From a checkpoint of a small mixture-of-experts model trained on Wikipedia.
Size: 14 layers, width 320, vocabulary 12468.
Experts: 192 SwiGLU neurons an expert, a softmax router.
Training: a variant of Adam for the experts, 255M tokens, 3885 steps.
Below are experts of layer 7 (counted from 0) of a mixture-of-experts language model. Rows are named router (the router's row for the expert), gate (a neuron's input weights, with its number), up (a neuron's input weights, with its number), down (a neuron's output weights, with its number) and show model dimensions 0-79. Each number is 128 + 24 x the weight over its row's rms, rounded and kept within 0 to 255.
Before each expert's rows: "raises" lists some tokens whose logits its average output raises strongly, later layers aside; "mostly gets" lists some tokens that are sent to it at least half of the time. This comes from a sample of Wikipedia text that the model never trained on.

# expert 5
raises: ",", " and", ".", " (", " in", " on"
mostly gets: " album", " film", " song", " character", "ology", " version"
router [ 88 195 153 122 110 151 164 118 148 145 143 121 110 122 108  99 144 110 172 111  80 110 121 142 129 124 148 159 139 106 106 177 136 132 114 102 125 108 178  97 165 103 137 137 128  93 146 127 134 151 119 128 140 153 125 126 164 137 128 113 130 122 110  79 108 143  99 168 158 180 167 146 147  87 128 178 118 119 143 171]
gate0 [131  90 106 117 119 165 130 145  94 154 156 112 164 101 116 127 125  61 124 112 123 130 173 113 114 179 140 103  94 111 174  88 102 132 156  93 118 125  96 115 169 119  80 184 129  99 128 102 103 107 172 166 135 107 186 159 103 155 143 129 135 120 138 131 141 144 129 125 117 117  92 205 137 170 131 127 135 143  67 117]
up0 [123 114 128 125 141 164 103 119  70 131 122 152 125 114 102 127  59 105 152 139  95 128 108 143 113 122 128  70  88 114 142 136 188 169 138  98 105 163 127 145 124  96 146 120 154 102 124 138 116  72 116 134 124 110 162  71 125 122 104 102 120 145 171  79 181 183 122 142 117  90 112 125 136 118 158 123 111 116 139 108]
down0 [116 119 126 121 159 107 153 128 118 123 129 121 137 105 103 136  99  98  92  88 127  78 121 120 114 179  89 137 123 119 141 178 114 141 119  93 138 162 136 124 116 120 142 129 159 159 123 163  92 112 100 126 159 111 135  70 150 163 100  77 109 190 123 167 173  85 191 115  88 106 137 121 176 134  80 136 132 124 142 154]
gate1 [108 166 111 144 144 114 149 134 116 144 156 126 111  90 101 112 154 137 128 157 105 165 141 136  71 140  94 133 109 117 157  70 132 143 158 162 150 126  91 117  80 126 106 149  84 138 128 133 139 126 148 154  90 103 153 183 177 139 149 152 122 130 106 110 142  77 133 151 117 167  76 116 138 159 136 152 146 140  78 146]
up1 [ 98 125 119 107 154 149 135 128 133 141 126 144 155 151  94  84 117  84 134 180 176 102  96 135 129 118 105 134 139 133 112 153 122 113 124 121 141 106 102 137 143 160 106 106 130  93 121 130 108 108 112 127 103 174 170 145 126 116  92 129 134  99 119 136 183 156 150  98 139 170 175  93  90 110 127  81 108 140 116 136]
down1 [118  99 139 117 125 133 139 116 119 177  93 145 148 128 121 109 112 158 110 102 151 105 113 139 142  95 119 156 138  78 107 162 132 131 103  92 167 154 133 113 133 140 124 126 117 140  91 122 130 138 126 190 118 186 144 162 108 153 108 134 109 158  70 134 135 175 100 144 162 121 115 178 157 162 114  96 145 134 121 111]
gate2 [143  95 173 119 123  96 117 135 150 125 149  95 216 117 166 122 156 135 143 158 101 135 120 171 166 123 114 136 105 103 164 128 100 142 174 106 120 151  98 150 117 100 122 123 104 135 108 128 217 118 176 168 110  55 131 123 118 137 129 107  92 145 146 148 118 152 138 126 102 118 131 128 119 130 143  95 145 135  96 112]
up2 [132 136  88 131 124 137 155 132 124 124 125 202 126 165 104 149 168 140 128  79 106 136 116 171  89 107 134 100 141 126 125 113 111 139  73 133 119 105  93 130 135 114 143 166 116 154 155 141 104  93 112  96 122 163 144 122  95 116 114 108 107 129 134 152 134 109 158 150 132 108  56  74 127  94 110 170 136 159 135 110]
down2 [130 163 108  83 106 107 164 108 141 150 158 206 105 147 105 156 146 144 144 164 126  70  97 106 133 128 169 105 138  95 124  85 119 105 107 130 107 139 132 143 152 132 130 113 158 128 143 120 186 150 156  84 137 113 106 143 224 119 128 127 125 154 126 159 143 112 145 118 102 109 104 100 118 126 138 110 127 114 101 128]

# expert 8
raises: "\n", " After", " However", " It", " They", " In"
mostly gets: " ==", ").", "):", "\".", ".\"", " ==="
router [138 102 114 151 133 104 115 137 156 154 144 149 115  96 121  86  98 127 125 150  87 145 105 147 138 116 141 103 154  85 131 145 143 113 119 125 150 133 165 154  76 132 157 137 140 163 112 173 136 108  90 177  91 133 127  83 175 121 173 134 147 124 127 111 132  89 133 124 138 101  89 115 161 141 112 114 154 147 137 109]
gate0 [168 118 107  88  99 164 112  99 126 113 136 115 136 126 151 117 101 148 137 105  78 189 102 144 176 114 137  98 106 100 129 119 112 107 141 162 142 177 146 109 127  96 109 154 140  81 120 109 171 148 140 112  72 107 169 131 119 147 103 102 142 150 145 123 161 121 141 160  74 110 109 150 100 142 180 124 158 165 150 153]
up0 [148 162 149 114 173 102  99 133 107 121 160 135 105 137 159 102 131 123 138 141 154 130 121 143 101 128  97  91 134 136 115 153 143 131  86 124 114 153 125 121 100 115 147 168 124 105 108 128 118 147  96 175 114 103 127 130 141 130 102 130 126 173 178 153 113  97  87 125 103 133  92  86 106 155 143 147 101 100 130 153]
down0 [135 137 141 120  70 110 146 120 102 106  82 120 132 163 131 123 118 108 150 132 128  89 125 139 111 146 155 133 183 134  93 135 117 109 126 128 101 136 156 149 105 140 136 150 125 140 127 139 119 174 174  99 137 155 128 101 150 120 124 139 128 140 105 106 124  97 114 124 139 107 121 124  92 102  84 131 172 103 147  93]
gate1 [104  99 161 125 130 134 134 141  89 134  96 114 149 107 132 161 165 143 143 151 130 143 175 101 104 112 105 121 123 139 144 127 108 122 100 118 109 173 112 125 108 165 108 143 113 157 105 131 134 183  90 158 163 172 135 124 116 144 193  85 128 157 140 152 108 163 128 142 125  87 122 155 124 143 130 136 139 114 136  92]
up1 [114 127 145 146 137 135 140 132 111 117 106 155 135 139 116 167 115 115 122 168 152 137 151  99 139 153 140 163 122 142 108 130 119 146 126 139 131 140 140 139 126 144 119 149 114 130  97  97 173 143 160 113 155 137 138 155 134 134 155 125 142 125 155 113 120 178 142 158 127 111 128 151 148  99 142 104 126 157  91 111]
down1 [116 148 120 123  96 100 124 147 130 133 144 144 156 153 165 149 123 107  99 170  99  92 142 156 116 128  89 115 106 159 151 121 129 141  95  86 112 155 163  94 125 132 135 104 157 132 140 130  82 136 136 150 134 132 120  94 145 148 155 124 169 141 141 119  94 127 102 169 110 116  64 107  86 144 133 132 145 107 134 151]
gate2 [114 117 114 171 158  99 125 105 144 164 101 120 177 139 166 126 147 168 154 113 118 146 115 124 107 138 143 121  95 142 154 107 142 152 128 169 136  90 137 120  97 143 128 156 140 141  95 180 164 125 140 102 164 148 111 126 109 147 178 112 176 103 104 171 119 104 159 107 121 104 170 140 117 138 167 181 134 149 121 117]
up2 [149 148 103  98 112 158 134 142 100 119 158 152 116 105  71 140 119 110 116 140 134 128 115 119 122 100 144 118 157  97  85 139 122 129 130 123 107 123 118 128 132 117 160 124 142 112 154 121  90 127  71 136 104 106 141 166 141 116  94 149 141 137 136 101 139 121 148 154 121 103 104 128 137 109 121  75 118 155 144 126]
down2 [ 84 130 139 104 139 109 120 116 155 133  82 118  85 128 116 129 120 153 117 152  96 134  99 167 121 133 151 111 153 133 125  96 143 152 104 115 115 130 154 115 112 135 122 155 124 175 186 143  88 148 112 110  91 155 118 129 158 127  86 103 123 137 119 142 126 166 131 123 109 123 130 142 169 131 112 120 161 139  99 124]

# expert 4
raises: ".", "-", ",", " to", " in", " of"
mostly gets: "born", "in", " Nominated", "with", "under", " Won"
router [110 130 156 103 131 102  98 153 115 147 150 162 124 139 130 119 140 164 130 110 106 107 113 126 106 126 115 132 124 131  98 145 127 154 179 136 144 141 128 126 108 121 124 104 146 111 163 103 125 108 114 127 157 117 129 128  64 123 131 103 148 147 113  81 170  98 121  87 142 153  91 126 122 167 152 117 141 134 107  86]
gate0 [158 132 101 114 141 142 125 143 117 104  97 160 189 133 121 148 103 120  86 130 137  83  85 139 115 144 114 171 102 119 119 144 179 113 131 118 139 114 116 101 148 109 156 135 143 137 114 119 139 113 157 133  95 150 139  91 135  63 113 135 135 130 131 127 166 128 141 107 177 106 146 113 143 159 122 107 139 108 111 161]
up0 [123 114 143 136 145 119 133 126 120 100 118  66 128 160 123 183 135 126 173 142 155 144 179 112 139 147 118 154 137 133 108 105 152 146 108 120 160 155 163 121 135 136 150 111  99 118 154 107 115 145 126 103 121 132  87 143  92 121 136 105  92 142 146 143 136 101 106 138 137 139 117 161 142 149 147 147 137  83 125 134]
down0 [115 135 142 134 119 129 115 159 122 135 143 135 131 133 159 172 149 146 126 141 118 137 145 105 126  97 118 145 143 117 107 170 139 109  92 163 121 137 149 115 147 116 133 167 126 103 103 151 159  95  67 188 133 113 110 127  86 120 137 136 148 139 137 150 149 174 157 107 132 150 113  86  66 111 155  86 135 118 113 137]
gate1 [146 117 181 141 123 132 101 119  84  86 131 116 143 107 110 116 153 117 129 115 131 134 144 124 164  92 109 140  78 127 128 130 166 118 102 145  77 143 113 108 126 124 103 136 103 110 135 131 122 118 135 100 111 148 153 117 102 107  89 131  81 139 168 107 140  95 143 151 150 159 145 124 147 145  94 121 129 136 119 122]
up1 [138 121 152 136 122 106 152 164  97 106 120 138 141 157  98 114  93 107 136 113 138 124 156 114 158 124 112 138 141 112 127 122 170 117 155 137 114 118 106 171 152 106 115 128  98 114 189 154 135 152 146 108 145 133 137 113 103  83 135 104 138 148 144 134 144 102 118 165 108 137 131 119  90 117 141 140 129 122 120 129]
down1 [147 105 108 146 110 107 127 133 159 172 119 127 130 186  96 155 131 113 142 134 123 161 136 130 110 119 106 137 135 110  68 158 117 154 122  86 127 129 118 170 153 129  74 112 136 153 102 103  75 140 155 105 109 119  92 137 116 133 149 103 155 136 137 155 157 154 120 155 138 114 142  78 125 140 128  99 129 111 117 168]
gate2 [119 102 151 128 139 126 119 146 112 123 155  95 132 128 112  59 130 153 125 156 152 184 159 157 107  97 126 156 124  97 147 122 175 133 149 116 120 149 120 116 147 156 115  67 124 128 143 136 153 139 145 115 113  95 118 115 137 123 121 126 126 120 147 154 157 128 173 114  96 129 131  88 147 135 142 114 168 115 148 104]
up2 [103 142 159 162 139 133 131 153 127 118 143 137 121 164 118  99  91 143 143 132 126 153 140 158 119 121 113  93 155 127 155 104 130 138 118 100 111 129 107 124 133 124 133 157 132 153 150 112 130 143  78 130 135 128 163 149 135 131  89 129  57  96 158  98 101 128 136 163 113 144 127 176 118 132 143 177 141 147 137 121]
down2 [133 131  98 143 160  85 141 150 144  92 140 120  62 115 113 126 114 125 127 136  96 136 122 150 130 142 119 132 129 124 100  96 182 183 144  51 111 145 119 124 139 166 169 167 108 140 137 156 130  89 143 144  91 135 104 131  80 105 127 112 130 126 177 107 142 157 112  90 147 144  96 123 100 168 136 133 161 134  96 161]

# expert 7
raises: "ar", "-", "in", "u", "it", "om"
mostly gets: " sp", "pl", "ell", "av", "amp", "ord"
router [158 121  94 165 121 156 159 121 116 124 127  88 157 154 175 127 124 111 110 155 196 141 145 140 159 121 123 173  94 147 135  93 141 102 113 131 142  87 143 134 151 139 158 137 124 106 146 119 120 136 149 144 121 140 126 170  93 124 165 142 136 101  83 180  88 162 163 116 119  97 102 124 112  90 139  87 121 143 147  86]
gate0 [131 123 110 138  99 132 144 136 122 112 175 168 119 137 124 132 152 149 121 139 138 151 118 113 141 123 151 125 126 143 126 146 135 124  91 138 109 138 111 164 125 155 170 100 145 107 104 110 118 119 105 112  96 122 161 109 108 139 146 154  82 145  88 201 112 105 136 121 137 157 145 147 123 145 106 102 130 158 126  78]
up0 [157 104 140 146 142 140 141  93 100 137 171 110 118 112 103 101  92 149 128 126 143 163 149 169 111  91 122 125 109 141 149 144 140 120 135  85 130 163 143 190 149 123 132  81 147 123 102 145 134 185 200  94 153 144 124 130 132 158 142 114 111 121 147 100 109 184 112 128 139  99 115 155  90 118 124 127 112 151 114 101]
down0 [109 123  95  86  58 134 101 104 113  97 116 134 172 111 116  82  92 160  98 144 118 122 116 135 104 118 100  86 132 136 150 145 151 138 102 150 140 150 126 112 141 118 105 116 118  90 104 115 146 120 141 110 152 130 105  97 153 163  86 158  90  80 124 165 125 107 138 157 113 163 124 140 137 124 116 139 120 137 140 112]
gate1 [119 167 116 128 135 159 145 109 183  89 105 163 120 135 152 136 138 154 114 139 110 141 140 132 118 101 153 133 159 124 104 117 102 148 106 122 149 105 140 137  79 155 138 151 111 121 147 116 126 139 123 148 185 134 135 173 108  93 127 176 117 127 124 130 155 123  98 130 154 144 155 125 118 137 120 142 123 133 147  90]
up1 [135 137 120 118  84 125 144 143 161 129  79 151 133 162 146 176 178 144 120 153 119 150 187  72  43 117 120 149 168 102 104 103 111 141 143 145 158 109 138 121  99  82 108 140 161 112 125 103 113 127 135 113 123 119 156 131 113 114 145  96 135 105 121 134  95 101 103 142 120 141 123  85 104 136 104 153  82 157 157 126]
down1 [123 120 175 123 121 112 144 152 115 158 111 140  80 137 129 112 161 108 179 102 141 117 166 140 107 119 110 146 109 145 107 112 138 105 129  84 143 107 159 151 146 117 168 142 164 153 168  99 118 132 120 109 181  99 153  98 140 134 139 179 134 146 137  89 134 136 142 105 189 124 134 127 136 137 151 170  92 169  92 192]
gate2 [177 140 115 127  98 160 176  94 140 141 118  70 130 109 137 116 131  97 124 110 139 161 138 139 193  81 122 138 164 175 152 121 141 138 132 104 102 139 127 127 164 112 159 143 114 116 108 116 131 101 147 144 125 103 134 109 130 129 161 132 108 139  95 138 129 104 178 135 134 119 117 106 122 160 103  93 133 119 122 118]
up2 [132 157 167 114 150 130 109 134 126 117 144 145 104 147 138 112  96 152 123 108 131 118  74 121 112 137  81  96 123 133 135 131 100 137  97 126 111 111 136 133 150 138 118 141 199 113 120 142  98 113 122 112 142 193 113 138 113 114 102 125 105 105 134 101 157 155 109 133 119 163 121 151 147  84 139 120 132 127 162 133]
down2 [150  92 146  82 138 116 106 144 141  63 166 122  83 117 138 132 125 141 133 121 109 123 137 114 105 152 121  82 139 132 156 163 110 115 131 106 119 187 118 167 123 135 119 157 122  84 144 149 136 163 169 115  87 145  85 113 117 151 137 125 108 121 140  90 151  82  97 122 154 143 133 154 124 119 134 143 172 149  71 129]

# expert 9
raises: "ian", "ine", "ies", "ow", "os", "ie"
mostly gets: "k", "p", "ks", "pt", "tr", "f"
router [ 91 130 174  98 114 104 131 137 108 137 148  94 148 140 118 153 106 156 119 105 146 105 149 149 158 136 117 149 104 155 130 128  90 117 150 125 139 134 122 100 138 164 101 155 122 114 111 124 115 142 141 100 129 150 117 182 128 136 128 115  87 135 113 162  80 158 110 106  83 170 164 146 114 138 133 141 141 117 158  90]
gate0 [118 140  80 139 147 145 133 131 151 144 119 156 141 102 130 143 111 133 124 117  64 133 141  95 123 120 156 125 126  92 178  96 120 128 133 135 127 151 166  86  96 134 108  95 115 124 136 136 131  54 141 139 136 170 131 155 127 142 128  84  69  46 121 106 161 111 121 155 144 125 121 110 145 103 154 125 114 192 129 134]
up0 [145 159  93 160 143 112 140 102 101 111 102 163 130 106 103 136 125 200  89  79  97 107 144 127 194 122 123 123 141 144 185 115 157 102 161 131 134 109 124 149 131 126 144 111 102 132 158 135 112 121 126 116 131 119 127 160 131 125  97 106  98 134  70 107 113 106  98 134 162 148  99 116 137  92 123 135 121 159 139 145]
down0 [137 131 143 104 138  97 148 194  99  99  91  86 125 148 118 107 117 166 103 140  62 169 119 158  99 139 148 139 140 123 125 136 120 125 109 147 129 117 155 176 128 144 125 158 111 112 142 156 124 136 123 139 129  90  89 119 173 172 123 109 120 145 101 133 159 141 107 136  85 151 133 103 112 115 125 147  89 119 182 171]
gate1 [116 171 137 106 119 133 126 108 136  88 122 151 124 116 137 119 174 118 149 131 111 155 103 116 100 143 123 151 127  95 124 111 146 126 163 151 129 138 104 199  93  85 105 150 106  99 129  96 119 143 121 159 112 128 152 147 117 116  96 139 168 144  83 107 136 112 131 108 157 113 129 112 139 140  94  91 172 148  83 103]
up1 [116  64 134  98 168 158  93 110 141 113 153 119  81  75 125 113 103 137 146 125 159 139 148 114  78 148 124 146 154 152  98 119  94 108 120 163  96 126 136  85 146 105 103 148 144 142 148 106 134 142 165 101 149 140 145 151 129 120 149 118 207  94 101 124 130 174 126 149 133 124 119 107 138 103 145 121 107 123 132 132]
down1 [ 85 136 119  97 122 128 152 118 135 143 142 103 109 100 136 109  94 142  84 134 105  98 119 124 139 111 135 161 117 126 152 141 137 137 113 118 126 167 114 132 140 138  81 149 129 119  82 127 119 120  94 126 100  62 130 134 141 102 104 107 160 130 137 119 118 140 128 135  55 108 111 126  93 136 137 165 134 151 117 140]
gate2 [130 118 154 155 117  97 153 109  94 157 138 109 140 129 161 137 128  80 114 150 119 169 165 131 140 133 121 133 133 162 172 122 137 120 163 113  99 157 110  95 112 107 153 141 109 127 121 145 139 177 187 113 120 106 152 166  97 163 130 131 115  96 175 115 119 131  79 209 109 163 133 149 113 146 123 134 139 169 136 177]
up2 [135 137 185 138 138 105 131 159 128 172 158 120 110 158 155 109 121 122 130 178 110 142 176 126 127 101 122 186 147 199 136 136 132 169 125 139 142 105 123 152  92 170 153 114 114 141 158 146 155 133 136 147 104  95  77 125  97 129 102 129  45 150 141 186 103 108 143 134  99 136 150  95 102 153  51 144 121 135 105 138]
down2 [111 126 106 106 150  92 114 134 178 129 111 181  87 163 134 105 172 101 107 132 156 150 118 140 177 100 153 149 141 116 134 149 126 134 134 138 115 126 174 146  99 129 117 142 118  96 160  80  96 116 107 104 102  93 127 112 126 125 120  57 134 108  87 148 180 170 154 144 116 163 140 154  86 128 128 137 101 112 148 136]

# expert 10
raises: ";", ".", ".;"
mostly gets: " former", " many", " early", " two", " major", " several"
router [120  96 118 128 120 148 124 115 138 148 123 146 114 161  92 155 176 139 147  88 110 121 106 109 117  97 177 100 138 112 104 114 126 106  85 150 127 145 101 167  99 162 133  94 148 128 100 100 109 129 122 139  88  71 184 113 116 104 104 104 131 133 158 128 114 127 154 161 139 132 134 106 124 108 147 116 128 119 165 152]
gate0 [109 161 110 122 145 138 134 112 101 143 111 134 147 119  99 121 131  79 119 117 142 147  68 113 161  93  97 126 154 105 140 138 148 143  92 112 127 132 165 104 134  89 101 106 131  69 148  90 158  91 142 114 125 138 146 119 100 155  98 110  73 101 167 124 140 128 153 136 157 127 111 171 128 136 136  50 178 168 151 129]
up0 [113 161 165 108 112 139 147 118 188  98  96 135 105 139 132 146 102 154 156  94 104 122 146 137 128 149 110 118 113 156 131  93 142  75 120 131 197 114 152 174 127 106 116 114 115 133 149 154 147 130 131 128 148 112 157 166  96 177 147 103 111 149 170 165 141 177 135 115 132 139 111 180  88 126 160 179 133 151 124 134]
down0 [102 150 101  98 113 133 110 121 122 115 137 148 127 123 116 130 121 102 151 129 151 102 147 117 127 186  97 135 130 115  95  71 107 119 106 149 146 145 117 108 102 108 116 154 118 120 129 151 115 121 162 106 134 194 150 117 122 160 151  85  83 145 166  80 119 156 143 145 106 143 120 137 115  95 122 146 129 165 178  87]
gate1 [137 137 163 141 127  53 114 155 150 162 123 165 147 128 123 138 142 129  85 147 134 151 182 134 151 136 128 154  90 127 141 116 137 119 159 139 116 134 115 158 130 188 147  74 151 147 168 108 112 126 132 129 174 115 119  81 124 153 159  91 134  97 150 170 113 126  81 137  86 136 142 165 133 151 167 117 153 161 146 126]
up1 [160 120 106 113 106 147 138 129 149 177 127 102 125 128 156 133 128 164 105 152 117 165 122 113  99 136 181 133 140 137 137 158 108 101 121 153 116 124 140 115  97 121 159 116 131 175  83  91 150 121 169 130 118 175  98 155 111  89 135 137  88 132 127 124  92 108 162 117 123 113 164  61 129 118 122 139 142 102 100 156]
down1 [117 132 113 109 155 170 136 130 137 107 142 159 104 123 130 121 120 152  76 143  95 147 154 143  89 141 111 105 106 140 141 110 161 165 106 122 111 115 125 133 150 122  99 113 115 154 135 132 152  91 126 159  84 150 119 121 148 148 123  74 129 157 102 124  97 127 129 138 128 110  98 112 138 148 119 120 121 152 125  86]
gate2 [122 144  97 148 183 164 125  50  94 127 106 136  93 108 129 118 129 141 124 120 125 138 132 121 127  91 130 103 193 145 125 136 143 151 124 121 117 105 136 141 129 147 176 123 161 165 119 147 141 151 119 167 170 151 142 168 126 142 103 148 111 121 119 152 190 118 134 120 176 139 125  92 151 113 143 140 160 129 145  95]
up2 [133 100  93 157 162 116 109 128  78 104 131 170 138 170 154 150  66 111 135 122 113  95 113 177  88 125 142 125 130 107 137 117 121 137  90 103 116  98 116 189 132 154 141 135 118 108 143 139 124  74 144 120 124  97 133 134 161 122  68 121 120 138 165  80 128 121 119 150 107 140 145 115 128 119 132 176 111 157 150 143]
down2 [165 108 105 143 102 111 116 134 123 162 121 132  93 157 102 131 127 104 157 102  96 138 135 145 144  98 145 152 121 147 103 119 149 145 125 140 155 149 177 159 169 126 117 130 142  86 162 115 127 130 183 163 128 150 152 117 108 120 141 158 164 143 138 148 122 121 157 155 144 103 110 132 162 125  97 129 136 127 140 140]

# expert 6
raises: " and", ",", " is", "."
mostly gets: " he", " her", " He", " his", " she", " it"
router [109  99 130 155 119 115  99  90  84 138 117  98 107  85 146 145 101 133 105 131 160 111 165 147 134 115 128  86 121 136 138 118 151 126 147 156  76 138 102  82 170  88 127 115 137 122  87 124 100 144 136 115 125 128  94 116 120 112 110  92 108  97 129 166 139 128  71 145 117 101 149 105 144  96 123 142 111 125 131 139]
gate0 [165 145 134 124 129 114 131 112 153 124 127 104 135 123 141 181 133  82 154  72 112 104 152 174 213 102  92 162 140 175 133 117 123  99  96 124 154 135 102 127 143  79 178 126 121  96 126 148 129 139 142 150 117 131 149 132 139  99 122 107 131 176 174 151  76 151 123 110 168 140 162 142 109 117 123 152 128 136 130 117]
up0 [143 137 113 104 115  95 133  47 112 129 134 108 149 144 139 146  90 128  93  99 121 129  95 127 197 121 104 141 110 119 113 128 136  94 125 107 132 121  95 117 157 103 170 100 130 117 104 148 148 147 107 138 105 148 106 168 102 142 114 134 179 126 117 142 145 133 148 110 102  92 136 122 139 106 105 108 143  82 185 122]
down0 [124 111 157 141  81 148 137 116 112 194 147 146 137 129 129 108 132 144 167 118  98 148  75 128 148 105  83  97 130 105 104  95 110  95  83 142 162 109 118 135 145 134 156 147 115 134 141 109 161 101 171 129 109 107 127 146 133 133 126 102 146 155 141 142 139 144 121 126 175 100 138 125 129 195 131  89 151 144 132 108]
gate1 [153 141 142 155 163 125 128 152 112  96  90 183 151 103 132 163  93 143 106 143  77 119 128 108 130 185 111 126 130 151 130 111 143 122 149 129 182  78 132 109 119  86 124 155 113 131 100 101 140 106 113 117  94 122 169 148  77 129  83 137 111 150 123 145 134 121 171 108 150 150 143 130 137 112 107 124 147 169 132 185]
up1 [107 104 122  92 101 131  91 111 100 123 152 138 109 137 139 122 123 185 144 127 177 107 150 110  86 117 109 122 154  95 104 133 139 128 136  95  83 148 135 121 134 133  68 127 139 165 116 121 158 147 154  85 117 148 150 160 101 133  95 134 139  83 101  73 129 131 146 155 104 106 111 158 125 116 138 134 144 124 146  82]
down1 [160 149 110  46 133 130 143 134 115 126 125 169 129 107 105 122 152 111 125 128 161 137 113 136 168 135 124  77 179 133 140 132 118 111 125 158 103 106 156 104 130 114 139  94 140 138 127 154 153 145 113 184 145 112 122 157  84 108 135 153 185 164 157 164 105 106 183 130 106 171 133 161 117 127 125 121 121 129 135 113]
gate2 [130  88 133 135 141 170 149 101 159 110 190  95 145 121 168 137 156 114 110 107  90 130 172 152 115 131 122 138  99 129 132 129 115  94 171 123  95 170 144 115 169 120  78 134  89 137  94 138 146 163 117 117 136 105 119 115 123 157 120 136 175 104  89 167 150 115 104 132 139 143 115 125 193 127 163 101 143 104  83 114]
up2 [124 124 151 113 106 124 127 155 110 168 108 136  94 128 159 120 162 122 171 120 125 136 132 105 131  94 136 170 125 102 136 152 113 159 124 106 102 122 132 158 104  93 134  90 170 107 137 137 134 143 154 149 161 130 135 179 139 143 130 100 158 157 137 131 120 119 130 114  77 140 153 128 139 131  58 151 122 114 126 117]
down2 [161 156 142 126  73 137 145 135  99 103 126 126 130 104 155 113 138 148 135 148 160 103 152 147 109 148  79 137 121  87 155 171 129 122 142 144 121 134 134 155 114 151 151 121 110 115 151 137 139  98 136 123 118 156 102 139  85 158 130 118 145 176 127 169 142  98 162 156 133 119 116 129 142 130 124  98 132 126  65 127]